Below are experts of layer 2 (counted from 0) of a mixture-of-experts language model. Rows are named router (the router's row for the expert) and show model dimensions 0-127. Each number is 128 + 32 x the weight over its row's rms, rounded and kept within 0 to 255. Numbers have three digits each.
After each expert's rows: a language model's description of what the expert responds to. This comes from a sample of Wikipedia text that the model never trained on.

# expert 15
router:124073158144157134165181130131070179146165153123154148115109125095125150052191172138156147149136117128076077104147103113153114098104138163148120134095088116104089139112117114174070087107107098080079111076160170125188130090184119133104113090104091162125100136137117126150086125140128083057152144109100142116144139152099116130083161104145079138118123166126140134090131121128115131088152
What it handles: Content nouns and verbs in sports and music writing, such as round, set, draw, championship, Cup, won, played, release, novel.

# expert 9
router:127086133150110112164143114096141166125090146107145174100104127130169143107099122126205067114145131134097066088123108107093136106113136212176147102122122120083192096108063081152157092109109099089160133068111144098129109117162130159188198111054129143042132152163096126097134112118122102146147122095164104162173160149085156133091198154168111092127143125067134116158128050074115140167177
What it handles: Second piece of a capitalized name right after an initial letter such as S-and, J-an, S-om, plus function words like as, before, for and table pipes.

# expert 0
router:127169122097122136130105126081114155060109151157145157168161109110183158115127139150162139106142166187138086115123163175154135121077128166151094140117096120120123128097080175041123128128226154102131092090163133099126087104141124136112139127092132120150125127123109126138124188150138148180159110123135122128068073125084156106093191202078132131176120146102155156080086113203107121188092
What it handles: Noun pieces closing a word or compound, such as eggs-hell, mail-box, Key-board, and capitalized names like Film, Air, Link, plus decimal percentages.

# expert 3
router:078161136160167165163088148103120151108147174124171154098111140105178147109200133070152154139195145162093124143140106098082155103105102120193171154073093096131095130089080087084086112093090119103128097068161160096132080056140157172074177160079106161106121152199102133149152090109086068103181105059125145141107117173091144068098155118174065119138145133101154129088125065101093163149104
What it handles: Prepositions and conjunctions like and, of, with, for, into inside running prose, plus braces and commands in LaTeX math such as \begin{matrix}.

# expert 10
router:081133140170156150152069131138118155126132191186119160104132158089153167155134110120150146129173114125115101086143106089084126089125115156166156148077104136132110098117113089138081094112101118068133074114161181141147114078186169102091169131118124154084102154175082117129134110082076069049157090081200154150128151192057173085107159101160083121147132140118140155105117084095100150139136
What it handles: Nouns and participles of activity or status after and, was, or the, such as production, formed, training, employed, required, Nominated.

# expert 8
router:062174159157154165168083158095107156091108171142143151089093160119166166131151133124124147102170150115085112085146111091089134079093106176170114122094079112143091136117098094146079114068098141094152103084167176108131099088154128172088168133087099142087092152161088153124140096089065092042165111081146162156105134180106147073120179104166108093141128158097143168093120101086088149145089
What it handles: The articles and prepositions a, of, at, from, by, and the word "against", mostly in music, film and biography prose.

# expert 6
router:079192168203132173163074156094118156075141175169118142116093176102199187112102143078152147106177151123104110098157099098109131119090115163145136142079096093137130119108100088134090130100122113108132099109154169119127088078117146136126167088088102159080101158190084159133146097119083061080161110081150156113115141175133139110136156104173127095168098175087142163100123081110109138153086
What it handles: The, is, was, and table pipes after "of", plus pieces inside parenthesized glosses such as t-op-ical, and sentence-initial "Originally".

# expert 11
router:036124128140147174158105135120183126138116143133127153102099152097142125115162125081142137108127150114116138160162131059067085092145137165075130157153111137167170136114112117185105155117098098133197088117138126077107098103120158149114130108151146192071170160109144117151154114141087085060166108083115143110137137144131137079138172130153089136179059093116098112082161099131114131142069
What it handles: Opening quotation marks, parentheses and section-heading markers at line starts, such as === " titles, (born, (see, ==See also==, ==Release history==.

# expert 13
router:143162178144174139129140157087110113104159121183133104135094120125106129109113164075226141177168149180112120091128094087119085122103102156183187161137131160169064161178172144110101106121117091132102154123152101114139112095137132101137137109158121128097118174132114169109100112112114090141139131126187132123094113089154076095193120164148121159182117171168074164143161128116147174167128
What it handles: Word pieces continuing capitalized proper names after a first letter or syllable, such as B-ord-eaux, W-ii, R-ays, Anth-ony, Jae-ger, and words like Mac, Mc.

# expert 1
router:133100173137137091144100115111122111085109063091092121136126143136161132111098145147034137156123122108144088150147121114108114134129136075067055110160120170162082087091095041141120123124067095145164128159113171114114150107165099120151048149155117169205104094144146141106170093127127152155145123091170156141181151120164103150140085088188090092087159065114114130148130178142132117136151
What it handles: Short subword pieces inside longer words, often after a first letter or syllable, such as Cons-un-ji, uncons-ci-ous, Catal-un-ya, int-ric-ate.

# expert 7
router:101159166169134111136092154126103152129107122088174142099095097127166128113150111169042139128123123125133178125143119082172122126120092181167143166103120157096149075205165134131122135135099114074114160163156127125150143128109121160110136101131093130087070189108166162070108120117076118126136104133163144152105122152129099119096114091138145125071172121150177155067091082089161143146096
What it handles: Line breaks, list dashes and digits in infoboxes and lists, especially birth years after Born:, career year spans, and taxonomy fields like Kingdom: Animalia.

# expert 2
router:085163139184171141170090179112108157113141186136138163084099171096161164117153130129122165094155148125117110087151109078076148099123109164183135142063087113096090105098096080134089103068104105095107079091177170115120084083152157156113150105096117153093121147177099133133139087100084083044181103104174180147112127175081177091102169115157117098143152147111155165108099081081108148157083
What it handles: Table pipes, first names like John and James, and final digits with a comma in census figures, such as 12-6, and year ranges.

# expert 12
router:146154071117115169142152131148114131121095130142164128115136195056092086134146160159187104107132151131121162169082111088129198156163088107135120129088168130094104113083165112094158121146084128148041072110152133137129092142091139076126172111101126127186127112138142100088166101114123135181082119110078078144097150126092161155075129098065127091175176101076116127159078193091140096108106
What it handles: Final words fused with a period like 2007., England., history., plus heading markers (==, ===), list dashes, and sentence-opening "However".

# expert 5
router:089183124127138127169136168115077148139129198156123155102090186105168136148163136128180150146158133130121136102182145098106153118117086136172124086082073135131100102141097119136065106092094118145123122092152131094087071089142164153112168111102138164074095185187110124135101138123106173061177097088151157131096106155149158082112180161145105067158115186119165167123118107100113158147111
What it handles: Possessive words and endings such as its, their, his, 's after names or nouns like company's, game's, plus bare plural nouns after the.

# expert 4
router:076152170119151199131132161133118132073098165175142131058111142170110100087153137125163131079153102147106135133137110169121145092120112138134151125150115108134108166122109157044116154073119102122157120074170167123175145082128115122086110078113131156133088102146082169140108116128088119209039143102082155131089152170146109127143105032106091114091128171108122170102106163153064189180102
What it handles: Endings like -er, -ing, -ed, -ices completing words, and verbs of change such as indicates, continued, increase, got, shown.